{"n_layer": 13, "d_model": 160, "n_experts": 32, "experts_per_token": 2, "d_expert": 96, "d_shared_expert": 0, "activation": "swiglu", "moe_layers": [0, 1, 2, 3, 4, 5, 6, 7, 8, 9, 10, 11, 12], "router_score": "sigmoid", "normalize_top_k": true, "routed_scale": 1.0, "balance_loss": 0.00124, "balance_bias": true, "init_std_router": 0.0117, "lr_router": 0.00249, "n_head": 2, "n_kv_head": 1, "head_dim": 64, "vocab_size": 14612, "norm": "rmsnorm", "norm_place": "pre", "norm_eps": 1e-05, "positions": "rope", "rope_base": 10000.0, "rope_fraction": 1.0, "qk_norm": false, "attn_scale": 0.125, "tie_embeddings": true, "parallel_block": false, "init": "uniform", "init_std_qkv": 0.0382, "init_std_o": 0.0, "init_std_up": 0.0382, "init_std_down": 0.0, "optimizer": "soap_variant", "lr": 0.0043, "lr_mult_qkv": 0.7, "beta1": 0.95, "beta2": 0.99, "lr_head": 0.00743, "grad_clip": 2.0, "warmup_steps": 200, "schedule": "wsd", "decay_fraction": 0.392, "decay_shape": "linear", "final_lr_fraction": 0.1, "batch_tokens": 65536, "seq_len": 1024, "doc_mask": true, "train_tokens": 474500000, "steps": 7241, "dataset": "wikipedia_en"}
Below are experts of layer 9 (counted from 0) of a mixture-of-experts language model. Rows are named router (the router's row for the expert), gate (a neuron's input weights, with its number), up (a neuron's input weights, with its number) and show model dimensions 0-159. Each number is 128 + 24 x the weight over its row's rms, rounded and kept within 0 to 255.
Before each expert's rows: a language model's description of what the expert responds to. This comes from a sample of Wikipedia text that the model never trained on.

# expert 6
Description: Separators in dense lists and citations, such as semicolons, closing parentheses with semicolons, "and", "&", "'s", pipes after labels and equals signs.
router [148  96 138 125 111 112 176 129 124 111 119 144  94 156 118 135 117 121  90 110 159 160 116 134 107 120 136  86 137 124 124 146 115 119 132 138 131 149 109 128 143 104 104  97 147 135 126 128 118  70 116 137 108  94 138 123 114  97 143 151 175 118 117 178  83 108 161 143 120 113 137 116 114 110 113  85 110 131 123 155 154 137 130 138 104 158 118  90 169 109 183 154 151 123 129 172 150 115 103  80 155 145 156 122 144 101 181 135 157 123  98 107 135 132 153 147 123 148 118 147 143 138 110 141 106 128 111 122 130 181 137 155 164 143  89 135 154 101  85 195  98 156 164 130 161 114 180 102 171 124 120 152 132 128 118 130 111 115 167 117]
gate0 [127 108 139  89 130 141 124 107 163 155  56 116 124 152 160 136 127 114 153 114 114 153  55 118 119 146 140 133 110  90 122 146 163 149 116 165 133 120 109 178 136 134 126 101 101 120 155 130 115 116  86 111 139 126 121 139 148 129 141 158 113 139 114 133  97 113 137 140 165 115 132 141 139 105 128 127 146  97  92 155  96 133  97 173  72  97 133 132 110 119 151 116 177 163 117 141 150 108 110  94 137 169 172 114  81 144 138 124 147 154 143 119  96 166 125 127 159 111 118 147 106 137 144  98 112 148 125 176 155 134 154 103 134 127 166 155 145 130 113 110 113 157 133  87 128 147 145 132 105 164 133 101 179 150 167  94 120  96 131 119]
up0 [122 107 135 140 106 151 130 138 108 105 160 119 110  82 128 152 132 120 120 152 109 131 180 105 146 178 102 120 107 150 132 107 170 155 102 103 132 135 102  73 121 120 138 119 125 139 129  80 135 130 114 118 172 124  89 156 125 162 111 159 127  97 177  85 111 116 112  96 117 107 146 111 128 163 102 138 155 152 130  97 113 143 156 135 107 158  87 154 155 139  88 120  88 133 124 145  97 130 123 128 122  96 141 156 112 134 152 116 130 139  76 121 114 126 108 141 158 147 159 102 113 158 151 115 128 124 120  96 103 148 126 114 127 120 129  87  98 137  70 128  89 134 145 180  70 149 130  96 108 130 170 165 104 114  95 125 102 153 126 144]
gate1 [100 141 124 147 145 111 154  95 151 136  94 102 139 106  94 120 152  85 121 129 108  98 111 135 141 112  72 129 129 120 114 127 132 103 132  78 132 157 151 151 127 138 155  88  87  97 149 139 145 148 142 152 130  93 130  91 157 145 150 103 117  94 120 101  95 134 135 100  99 124 112  98 149  88 134 128 158 128 122 132 141  99 118 138 110 101 157 103  97 117 178 169 136 125 110 107 108 171 143 127 151  95 111 134 101 183 101 121 151 167  76 159 150 172  96 126 116 102 135 153 125 151 170 162 132 119 139 136 114 162 118 164 119 151 157 122 154 154 130 117 124 110 150 132 133 162 113 129 143 139 108  98  85 127  72 117 125  81 124 112]
up1 [134 120 141 125 137 121 128 189 151 172 156 124 137 124  88 175 159 149 145 121 138 130 139 132 130 103 127  91 142 157 167 152  80 124 137 159 158 102 144 140  99 132 132 131 164 146  91 148 139 139  89 110 105 143 136 125 137 117 131 107 120 104 138 107 129 141 131 145 163 132 138 134 137  79 147  98 112  99 127 103 184 121  98  63 102 138  93 126 119 122  99 126 156  93 159 133 156  91 120 132 133 118 125 141  89 118 120 132 116  48 105  89 170 104 104 138 100 107 103 160 154 121 137 137 100 135 123 108 129 104 146 172 118 145  85 101 119 106 134 151 119 150 114 124  89 100 126  99 128 130 123 140 160 101 146 128 121 137 168 173]
gate2 [113 132 108 146  90 121 118 106 110 101 157 139 128 136 125 133 135 115  96 115 112 158 119  53  83  82  89 116 106 128 156 112 125  98 127 141 165 135 108 152  91 151 139  82 103  83 139 131 112 119 108 110 111 163 130 142 126 110 145 148 164 146 118 128 153 140 113 127 104 140 152 135 149 144  94 135 124 144 123 141 135 131 189 116 126 124 177 121 157 150 147 168 168 169 125 101 119 107 140 154 114 155 171 111 102 119 101 178 104 127 100 133 105 139 128 129 117 128  97 124 122  85 149 125  58 117 108 117 125 131 149 122 106 166  99 116 154  98 118 122 151  77 110 152 114 117 118 138 145 143 155 106 141 165 123 136 147  98  78  96]
up2 [104  98 149 128  79 152 111 107  91 140 116  96 106 122 144 131 169 101 137 110 141  88 141  92 141 130 141  88  86 147 130 136 142 151 136 160 149 142 150 146 146 155 144 116 107  92 132 146 166 114 152 132 155 143 126 111 118 139 173 139 107 118 122 128 146 113 131 142 115 129 145 138  95 104 110 117 134 125 161 103 101 140 142 108  96  64 110 100 124 139  99 142 155 158 143 136 152 122 106 171  92  92 117 116 154 116 121 128 141 159 142  82 131 127 108 146 123 119 204 148 158 139 113 121 182 168 139 137 154 175 124 103 157 150 139 137 148 121 121 100 109 110  71 150 154 118  79 135 116 123 147 103 144 107 103 131 136  99 145  75]
gate3 [161 116 123 174 108  67 118 105  87 161  94 111 136  98 124 111 139 111 124 106 124 136  93  68 111 149 143  98 110 140 157  95 141 126 169 151 157 151 126 120 105  86 104 118 119 128 152 120 109 148 105 119 125 147 140  88 124 148  91 135 138 143 109 125  94 104 104 123  99 112  89 154  91 111 116 100 147 114 154 151 109 103 112 126 113  97 163  93 134 119 138 146 139 106 175 149 142 124 154 107 124 166 122 110 139  99 103 113 136 118 118 121 147 124 117  99 128 128 101 137 137 126 170 113 120 186 119 150 164 175 134 119 147 135 106 106 140 162 130 139 138 127  79 134 101 119 127 166 140 166 196 140 136 164 133 136 168 129 173 122]
up3 [148 109 124 148 121 117 147  95  60 119 109  94  99 171 129 124 145 164 191 122 153 132 135 147 130 128 135 115 115 165 118 173 146 191 141 101 127 142 122 126 154 120 174 147 113 130 113 140 131 125 141 130 130 138 120 121 141 130 116 148 118 138 150 124 110 134 124 115 127 133 118  54 120  91 114 109 102 174 158 124 128 164 100  93 148 104 109 116 165 113 130 139 138 129 131 135  89 141 161 113 104  97 148 157 134 150 126 150 136  94  97 103  98 152  65 172 125 163 103 100 135 155 117 127 179 144 169 145 171 104 120 131 142  92 133 156 153 138 126 135 149 154 130 152 169 141 123 119 148 124 121 112 123 142  91 149  86 159 113 126]
gate4 [146 142 124 128 133 152 156 107 121 123 110 113 133 132 136 107 159  96 171 140 132 148 108 109 125 103 133 164 112 154 131 128 154 104 143 129 161 143 128 163 109  63 139 148 177 106 158 119 125  96 126 127 120 128 154  96 143 166  93 175 128 107 165 142 123 108 115 130 126  87 143 100 169  91 135 196 107 113 142 159 137 134 126 149 135 102 100 119 134 149 149 137 142 201 109 149 108  96 113 139  84 136 119 120 113 169 176 128 147 172  79 158 118  91 162 119 112 124 170 128 126 150 123 124 137 155 145 159 124 121 170 174 128 110 163 144 147 100 133 130 137 149 145 129 113 160 122 127 139 127 138 149 124 173 112 141 131 138  89 146]
up4 [139 161 141 141  97 110 101 106 134 122 136 117 126 161 112 129 148 164  88  94 199 153  78 114 127 109 103 135  94 124 172 131 131 144 162 127 131 107 113 121 139 132 142 172 107  95 152 108 160  98 111 141 138 131 128 159 125 106 110 142 118 149 112 127 132 156 140 115 116 150 145 124  95 121 102 117 104 122  95 126 155 154  95 132 147 117 118  77 116 143 159 144 134 138 112 144 139 120 182 122  81  95 147 126 117 161 148 171  90 121 107  97 109 135  83 144 142 160 134 153 164 142 115 158 146 114  85 136 162 173 115  99 104  69 107 131 168 152 154 138 102 133 103  92 124 129 167  97 127 138 120 143 151 143 142 140  85 108 146 113]
gate5 [154 133 110 161  98 122 105 113 128 163 138 127  83 133 150 141 122  97 136 147 164 117  76 182 103 146 120 120 130 147 120 148 144 157 132 145 126 105 166 172 123 143 140  98 113  94 107 141 112 116  91 113 123 149 124 130  96 122 140 143 121 115 109 161 109  94 118 149  68 128 151 122 143 121 146 149 158 148 109 122 124 100  61 165  93 143 120 148 107  97 207 127 140 134 151 123 105 147 167 128 119 149  96 132 139 132 116 159 122 134 128 127 145 115 135 102 150 151 121 144 133 134 159 121 151 106 153 148 115  66 134 114 145  69 129 146 119  82 106 117 147 131 144  80 110 150 118  95 142  86 134 139 169 145 119 144 150 118 170 116]
up5 [150 124 114 144 135 158 101 135  81 148  92  52 116 125 109 124 114 135 146 100 111 162 121 148  97 129 154 135 114 168 146 157 152 112  88 116 104 163 172  81 124 158 123 104 191  81 120 136 112 129 149 150 116 109 147 130 184 147 138 147 138 102 108 156 107  85 136 134 108 105 128 113 103  98 120 161 143 126 104 115  88 105 132 168  89 125 109 143 121 165 145 124 118 113 151 123 142 112 127 142  81 146 114 117 126  95 178 118 144 111 100 140 162 146 111 125 114 135 129 122  99  99 125 125 137 124 132 111 149 125 166  89 147 156 119 139 132 130 145 110 119 109 120 108 150  99  80 127 136  78  86  92 142 116 121  93 149 137 143 102]

# expert 8
Description: Final pieces of proper names, surnames and Latin species names, often in tables or taxonomy pages, such as Ferr-er, pall-ida, Spit-fire.
router [155  98 109 130 140 126 186  94 152 100 112 129 124 162 156 134 101 127 122 120 147 117 160 127  98 124 103 104 123 136 125 178 113 116 126 114 130 140 114  98 148 129 134  91 171 159 144 157 115 115 106 139 140  69 129 122 113 116 129 148 136 132 133 153  91 122 124 160 130 120 108 125 105 104 121 107 106 120 145 123 111 126 184 113 140 159 108  88 138 116 157 115 158 151 116 139  95 154  93  87 133  99 149  91 150 111 138 109 189 118 114 111 129 129 141 130  99 190 169 134 183 127 134 112 118 124 159  87 130 139 130 157 137 146 105 163 176  99 113 173 100 148 182 119  99 149 108 119 156 126  89 115 115 128 116 137 125 144 165  89]
gate1 [ 80 168  76 151 138 157 128 118 119 116 149  94 136 139 143  39  98 139  92 144 119 134 125 143 112 163 108 114  87 122 127 144 147 117 124 108 105  90 115 170 158 111  76 116  98 121 131 133  97 149  92 106 158 101 104 119 148  98 142 134  98  98 126 118 102 115 139 133  85  82 145 102 130 101 131 133 107 167 119 161 134 147 158 159 118 133 147 148 138 136 123 156 114 124 136 127 151 122 121 107 140 110 143 115 133 147 103 171 122 154 153 124 124 132  97  95 129 182 139 137 156 128 109 111 134 181 134  92 143 149 133 104 109 112 157 137 154 101  79 126 105 131 151 131  93 136  91  80 132 138 123 162 101  90 130 130 124 153 122 115]
up1 [158 153 189 102 133 107 132 122 105 162 149  78 124 119 126 184 120 165 125 120 104 120 114 115 117 136 162  85 136 129 124 127 118 134  95 135 136 129 120 164 109 125 112 160 117 108 125 122 157 136 163  79 135 157 128 110 128 111 117 121 165 125 112 108 152 139 152 126 132 136 128 134 158 117  82 144 131  96 113  97 115 117 151 115 139 130 160 115 109  97 136 148 118 121 115  86 170 122 167 152 141 165 126 203 135 171 113 121 124 108  86 173 181 110 156 120 108  96  99 116 115 152 158 138 114 161 109  95 112  98 123 122 152 117 166 109 106 116 127 109  95 115 165 164 120 123 133 162 150 123 181 157 160 128 127 142 121 101 140  89]
gate2 [142 123  95 144  85  96 135 117 146 114 110 153 119 124 104 133 114 136  91 154 125 126 153 128  90 148 132 138 152 157 111 157 122 123 113 137 143 181 130 126 102 115 119 170  97 102 154 132 114 134 103 131 108 110 174 150 127 131 159 104 110  91 106 126 142 138  62 108 132 130 123 163 130 115 136 106 105 152 107 143 136 125 135  90 106  84 113 152 164 118 137 136 124 129 103 128 142 119 157 139 162 113 123 114 107 111 123  64  88  99 119 104 116 109 137 124 115  73 132 194 111 120 130 142 124 153  97 122 121 127 104  67  99 106 106 111 110 158 111  97 191 155 112 130 118 133 128 130 122 144 116  84 119  87 151  95 167  70 143 136]
up2 [148 156 129 126  95  99 110  98  81 181 149 104 126 167 156 115 124 124 145 128 136 135 129  89 135 193 103 110 101 127  80  77 157 117 156 126 111  91 131 189 136 122 155 134 137  94 112 136 106 138 156 107 157 126 153 139  91 160 109  90 130 105 127 139  96 111 137 124 106 129 112  98 148 129 163 157 120 137 146 160 132 133 153 158 121 104 159 133 139 150 155  92 140  82 111 110 172 170 166 136 118 158 141 153 113 125 131 110 115 158  82 138 130 136 128 134 126 114  82 149 105 126 122 135 135 116 132 179  95 105 147 179 119 108 144 112 104 118 115 128 140 173  94  94 156  80 121 104 129 123 131 133 149 140 124 131 131 131 102 115]
gate3 [116 115 135 115 136 144 161 117  72 145 124 158 156 114 156 135 133 131 142 130 150 132 160 129 118 124  96 109 144 138 122 140 144 136 123 146  97 121 105 126 134 126 105  90 152 132 109 141 118 120 137 102  96 151  86 118 108 120 171 171 138  72  90 153 165 118 163 131 100 145 135 106 163  96 135 162 126  94 154 133 118 123 131  89 161 131 100 145 153 115 170 168 162 135 135 149 142 116 129 111 158 105 135 163  98 137 135 122 135 142 131  76 126 123 134 100 133 165 158 156 146 108 119 119 131 151 117 144 135  96 163 136 157 127  73 161 153 171 125  99 160 143 128 181 129 181 128 188 144 187 132 120 151 122  93 115 123 116 136  90]
up3 [ 99 150 128 109 145  55 120 144 129 103 121  93 132  92 146 161  90 105 131 129  98 138 141 139 172 123 146 149 136 137 169 107 120 119 159 124 145 117 129 153 111 151 108 141  94 109 150 124 134 120 124 109  84 113 141 141 117 106 150  54 172 138 102 110 106 139 155 142 111  93 143 141 129 118 133 119  90 102 125 154 125 114 106 122 130 135 122 149 161 148 120 123 150 149 184 112 114 117 164 127 111 114 149  76 146 166  94  97  60  99 120 143 115 110 151 135  94 153 112 141 156 152 146 115 125 150 127 137 125 104 162 142 126 144 160 161  74  75 131 140 104 116 164 101 102 119 116 134 106 112 109 150 118 140 142 152 156 101 138  93]
gate4 [ 91 178 110 113 174 154 139 148 131 112 130 109 116 119 166  75 141 134 125  98 118 145 160  74  99 131 126 150 158 129 146 166 115 114  91 135 108 126  91 111 136 124 125 130 139 132 164  92  95 107  98 126 142 147 128  85 130 125 101 154 131 145 175 129 106 124 193 102 107 125 131 116 137  96 131 137 119 157  94  89  63 175 139 102 168 143 155 150 100 114 125 139 132 125 175 141 139 167 127 117 154 144 113 159  99 137 161 126 146 131 125 146 105 136 151 144 145 114 103 115 171 152 115  75 119 121 132 144 112 116 168 118 135 131 129 119 123 157 182 108 150 120 102 143 140 140 106 118 151 164 131 118 183 118 111 121 125 138 121 148]
up4 [ 85 145 127 129  92 130 101 157 140 170 136 106 139 134 108 141 105 140  74  85 106 119 130 124  96 118 154 148 140 111 110 124 117 131 112 165 139 139 122 174 111 132 127  94 146 149 126  83 182 137  92 134 157 137 109 116 131  92 134 127 132 123 147 139 119 156 159 144 104  96 168 109 156 147 144 145 142 120 127  98  88 122 157 127 147 132 157 144 137 124 142 112 127  56 152 138 134  66 126 123 126  81 145 123 126 106 145 110 106 178 144 107  99 136 192 150 155 122  88 131 135 101 135 130 131 112  97 173  86 105 139 153 142 135 102 111 116 123 121 124 138 164 104 133 171  90 146 101 144 184 142 110 158 145 131 134 143 113 128 144]
gate5 [144 111 152 152 126 107 153  95 118 163 136 175 100 100 165 145 129 114 150 115 140 145 117 105  98 168 145 129 103  84 118 165 107 141 110 147 139 145 127  94 116 154 122 125 149 161 157 130 167 120 122 153 150 125 113 122 171 110 156 134 119 147 139 148  93 138 139 140 119 140 139 161 120 147 145 151 135 142 130 137 124 190 167 116 119 142 140 138 155 104 120 171 126 137 121 133 113 121 119  67 167 119 174 191 167 110 105 125 107 158 138  83 126 162 114 132 156 136 100 140 107 127 165 105 164 124 129 125 174 118 148 127 134 145 127 152 125 162 140 186 133 173 164 161  98 150  95 136 137 146 156 105 190 141 132 139 136 125 126 137]
up5 [194 111 150 126 146 148 144 145 135 131 155  95 140  98 121 126 114 114 148 140 129  92 124 160 122 112 139 105 177  83 170 124 104 126 134 105 165  94 140  99 113 118 133 159 147 108 160 192 118 139 124 138  96 164 142 125 115 154 177 109 111 117 109 127  94 114 123  88 159 149  88 160 135 139  97 116 109 136 117 141 138 140 125 139  73 157 116 144 164 148 140 105 144 125 121 115 108 135  97 105 123 134 179 155 151 155 139 123 158  54 113 143 171  81 102 151 109 158 125 161 138 130 154 118  87 123 120 144 112 116 131 112 123 142  98 131 124 122 159  89  83 151 137 131  86 110 111 109 148 124  94 145 126 128 127 114 113 130  99 123]
gate6 [125 107 151 152 102 145 164 146 135 152 110 212 105 123 156 111 138 130 130 110  86 154  96 146  94 142 108  90 142 133 157 107 137  86 108 138  69 123 142 150 102 167 146 150 119 130  92 146 130  95  71 151 141 150 126 159 113 149 137 145 120  81 125 138 127 126 198 116 109 136 142 128 160 130 171 142 189 119 118 127 143 144 147 160 135 111 145 140 141 156 143 119 128 146 120 147 153 151 149 127 137 112 182 121 142 142 127 115 142 112 125 148 173  75 150 148 172 125 131 118 120 114 105 102 118 114  95 141 129  86  93 116 133 130 105 138 154 101  99 123 162 120 149 160 137 118 138 118 148 119 129 133 154 129 167 134 147  92 128 113]
up6 [ 98 174 160 131 153 131 148 119 136 114 102 120  93 105 133 152  92 144  89  90 171 129 120 138 154 134 135  87 139 143 123 121 159 140 132 138 151  98  69 140 101 138 143 118 124 136 134  77 111 130 142 129 134 110 127 131 151 147 179 168 140  90 105 131 125 111 174 173 145  89 134 106 150 146 162 170 136 107 134 143 103 125 115 132  89 120 141 142 154 117 100 137 145 158 178 119 133 140 118  95 160 156  84 125 126 146 182  90  81 129 179 130  96 128 114 102  85 133 140 121 129 129  78 133 175 150 154 110 134 139 109  94 138 118 117 154  98 132 141 132 143 112 138 122 120 172 143 148 115 129 131 130 161 117 121 153 162 126  87 123]

# expert 16
Description: Commas, often fused to a word ending, after places, names and dates, plus joining words like and, before, which.
router [145 135 111 104  61 121 122 122 159 103  93 171 102 172 157  98 118 101 117 135 154 151 100 145  96 130 135  99 136 136 146 172 140 122 132 121 136 148 140 129 143  98 126 110 137 135 147 125 149 139 109 152 148  92 132 130 130 111 136 162 201 114 144 169 121 105 123  92 139 120 120 118 154  87 108 114 148 137 127 141 132 175 136 111 139 166 109 116 134 124 194 136 134 167 129 133 103 140 117  64 126  98 159 111 136 128 154 135 145 103 123  97 108 140 147  88 100 129 148 167 170 128 143 131 137 129 137 123 143 179  97 118 115 141 101 154 155  90  98 175  97 134 137 167 122 137 159 151 114 104 162 126 125 130 152 130 106  96 169 117]
gate0 [121  82 139 128 136 151  84 140 133 100 120 131  99 145  92 124 150 128 158 111 116 166 142  96 128 110 139 120 105 152 115 127 152 157 136 123 138 154 143 147 150 118 144 128 129  80 131 136 145 162 132 122 126 159 148 170 169 124 200 115 151  88 141 142 147  76 127 110 131 141 104 115 146 133 117 118 150 126 134  99 160 155  99 129 118 107 130 103 118 120  99 148 128 108 108 142 160  94 163 113 130  88 113 133 191 115 167 177  96 140 100 121 161 135 137 134 139 117 153 169 127 128 167  77 124 129 149 130 133 126 166 140 132  97 154  70 102  89  99 146  81 102 110 113 126 102 136 145 128 135 136 108 134 172 111 158 140  99 143 169]
up0 [102 158 136 127 130  97 121 100 113 162 139 121 132 116 167  69 152 124 175 124 139 141  96 118 110 185 134 136 112 146 126 120  97 130 115 135 125  95 149 149 102  85 142 146 138 119 145 142 141 113 122 129 154 133 129 112 133 102 132 108 123 174  77 127 103 132  74 126 151  88 117 187 151 159 156 140 118  93 116 132 150 156 176  91 145  97 141 132  99 148 154 200 126  98 131 161 127 117 133 154 121 124 106 136 130 145 139 133 153 154 116 124 138 119  82 104 141 127 100 145 120 167 130  94 135 123 118 143 116 129 122 140  98 190 119 153  89 123 153 154 103 140 105  68 134 142 140 135 119 104 145 154 112 119 127 103 102 162  96 103]
gate1 [111 137 146 154  90 145 135 114 148 114 128 188 125 114 179 163 129 125 125 127 145 133 145 102  80 103 124  92 141 120 156 116 142 103 108 120 138 110 108  94  92 179 112 132 132 150 102  77 167 109 139 106 121 123 149 104 162 104 101 139 134 132 131 130 105  92 169 111  78 136 119 102 150 132 127  98 150  80 124 110 129 134 101 109 114 126 111 136 185 149 162 135 116 110 144 110 112 159 118  87 127 107 132 144 129 154 133 148  99 132 174 146 104 117 169 149  90 124 158 162 108 112 132 129 160 122 136 165 169 142 157 109  97 107 126 163 159 158 138 139  86 173 125 140 110 148 145  92  89 109 109 152 130 112 165 130 132 107 105 124]
up1 [134 154 142 197 121 143 124 102 137 111 153 130 120  90 130 140  97 119 114 130 133 114 116 139 131  90 105  83  99 122 179 102 133 100 147 107 141 125 154 138  56 124 113 138 154 170 151 107 117 120 110 100 138 123  95  83 126 132 110  87 143 119 107  69 141 115 133 127 121 128 116 128  88 123 146 169 138  99 180 119 126 122 128 151 129 103 118  69 130 128 125 113 119 112 130 107 112 135 162 142 117 140 133 106 129 153 141 129 102 111 149 159  84 172  94 141 136 154 113 132  94 114 133 126 102  79 133 125 140 141  90 139  76 126 149 128 129 118 151 121 150 114  95 100 109 156  68 147 109 133 119 154  93 145 157  72 132 122 143 119]
gate2 [ 91 151 116 141 127 174 130 122 173 129 106 169  71 138 131 122 119 112 129 134 147  93 135 120 143 145 100 114 146 170 118 118 153 147 131  91 113 124  86 114 146 136 156 138  80 134 132  88 175 107 132 151 135 147 126 144 121 135  55 151 109 101 114 106 183 134 156 125 135 116 123 150 144 131  92 146  95 120 121 137 129 147 173 136 135 106 117 106 141 138 143 112  95 204 116 125 118 128 144 137 171 115  89 100 100 158 140 123 111 113 158 161 148 119 116 129 164 152 126 150 125 103 136 101 133 168 129 115 105 160 138 113 130 105 114 160 124  95  83 135 114 126 158 139 133 109 140 193 121 106 160 140 124 122 132 129 177 120 114 169]
up2 [120 115 186 129 128 142 104 102 110 109 108 113  98 145 122 123 126 125 116 126  98 145 107 119 123 102 151 111 138 117 100 134 170 129  87 138  97 143 137 107 157 161 112 122 135 160 129 165 148 132 138 133 131 139 154 152 122 139 144  95 132 126 143 139 108 128 124 137 143 125 112 122 128 102 144 134 163 136 114 121 151 124 116 123 130 151  64  98 108 112 135  97  85  69 132  78 114 124 135 151 128 145 108 106 173 189 168 149 140 126 180 133 180 189 144 119  75 114 132 134 132  86 139 116 137 158 123 107 132 117 116 128 123 139 151 123 101 108 127 184 168 157 147 144 180 135 158  99 119 140 114 159 101 155  62 134 138 149 104 137]
gate3 [ 90 138  91 147 133 155 111  99  98 152 100 108 134  92 123 139 123 134 130 129 140 147 170 127 124 133 118 139 182 152 130 104  80 107 171  89 117 151 180 118  99 128 119 121 121  82 107 150 118 124 104 120 118 130 154 125 134 131  90 195 114  85 136 147 124 138 124 134 131 132 115 138 104 150 141 110 119 121 116 106 168  92 130 185 101 161 155 102 127 121 176 132 160 135 106 125 102 138 123 109 106 135 101 115 106 182 150  96 119 125 138 171  81 126  95  72 131 110 138 172 107 129 107 121  82 135 117 145 158 132 142 136  78 130 129 125 148 129  95  99 160 140  91 109 152  81 132 128 128 148 129 138 144 104 113 117 132 104 146 103]
up3 [143 159  96 142 136 132 122 110 122  55 115 140 134 117 140 128 131 129 124 128 141 111 146 132 101 106 128 147 113 144 106 116  95  96 195 130 115 103 124 134 137  97 137 138 168 119  50 121 116  99 121 101 116 101 131 107 106  86 154 122 146 127  98 108 164 114 117 128 115 134  90 107 110 130 163 179 144 136 107 153 154 136 126 107 128 137 156 164 116 130 158 102 131 153 104 139 138  87 149 126 113 143 134 144 111  94  91 183 158 122 111 105 142 151 190 154  83 123 151 125 153 184 130  98 104 129 110 120 110 129 127 101 175 139 111 120 147 114 134 138 118 153 134 121 174 134 151 133 121 146  91  83 156 122 143 151 139 177 122 137]
gate4 [ 97 115 115 130 111 180 115 135 119 154 119 131 145 146  91 146 136 140  99 135 120 114 115 138 138 157 119 135 125 127 155 138 103 109 139 140 121 147 176 154 164 183 163 122 119 126 131  67 156 124 100 169 159 140 128 136 166 127  81 147 184 149 138 133 153 135 123  87 128  95  99  75 141 123  84 155 123 152 114 139 102 145 151  95 113 162 153 161 152 124 108 102 116 159 110 127 143 157 168 125 141 101 101  81 145 128 106 119 145 139 113  98 171 127 160 123 156 150 125 153 141 109  92 117 154 109  97 140 127 106 108 129 152 102 136 116 118 104  94  97 164 109 112  99 132 129 139 173 123 160 130 141 129 128 102  61 149 108 123 143]
up4 [152 155 158  73 141 155 129 152 159 123  98 152  88 136 134 164 145 114 112 102 190 122 141 145 114  85 130 145 158 124 128 169 157 136 104  95 118 157  99 109  86 100 146  93 112 132 118 142 132 139 143 147 115 127 115 138 112 164 159 118 127 114 124 125 143 125 138 105 136 126 151 146  85 131  92  78 152 186 172 107 145  91 131 146 129 131 115 128 107 149 138 178 105  93 146 134 111 105 103 131 128 160  80 160 120 129 131 145 120 120 148 142 118 141 137 126 115  89 127 126 150 112 162 127 141 163 159 145 138 148 136 148 159 156 161 152 133 139 145 133  87 139 161 166  83 127 145  96 115 132  73 123  99 114 162  83 106 140 132 111]
gate5 [163 110 124 112  94 136 151 122 107 126 121 111 119  83 148 118 119 110 112 118 170 167 137 134 143 132 133  99 137 132 152 133 121 109 146 144 136 155 152 115 125 107 129 134 144 126 161 132 119 126 137 136 116 126 208 105 124 120 134 116 167  95  70 145 152  98 101 122  97 169 125 130 109 100 158 130 104 107 122 137 140 127 108 135 135 116  76  76 117 198 155 168 152 144 121 160  86 115 135 126 138 126 122 128 101 167 110  96 119 141 131 141  88 149 128 142 100 117 140 144 190 151 130 107  93 109  96 140 128 105 166 133 106 135  66 126 131 136 133 156 128 110 116 141  64 155 112 143 194 109 131 143 141 144 138 105 104 118 136 136]
up5 [137 123  94 139 155  99 107  90 119 133 100 122 111 124 131 147 126 102 134 118 136 111 146 146  76 102 133 138 141 144 136 139 109 120 101 133 114 150 102 131 154  95 148 127 157 170 151 181  96 120 135 156 157 161 130  99 104 109  75 127 144 132 140  89 147 111  78 133 110 111  98 147  99 142  91 107  89 106 146 103  95 108 152  99 143 131 137 137 115 180 109 118 120 127 127 179 113 110 144 109 123 112 113 118  78 101 107  85 135 123 154 140 127 105 139  87 111 133 130  76 149 114 144 137 140 119 102 112 176 124 119 130 181 134 127 112 115 108 167 163 160 136 154 106 154 157 147 137 127 119 120 168 138  90 133 105 179 115 164 171]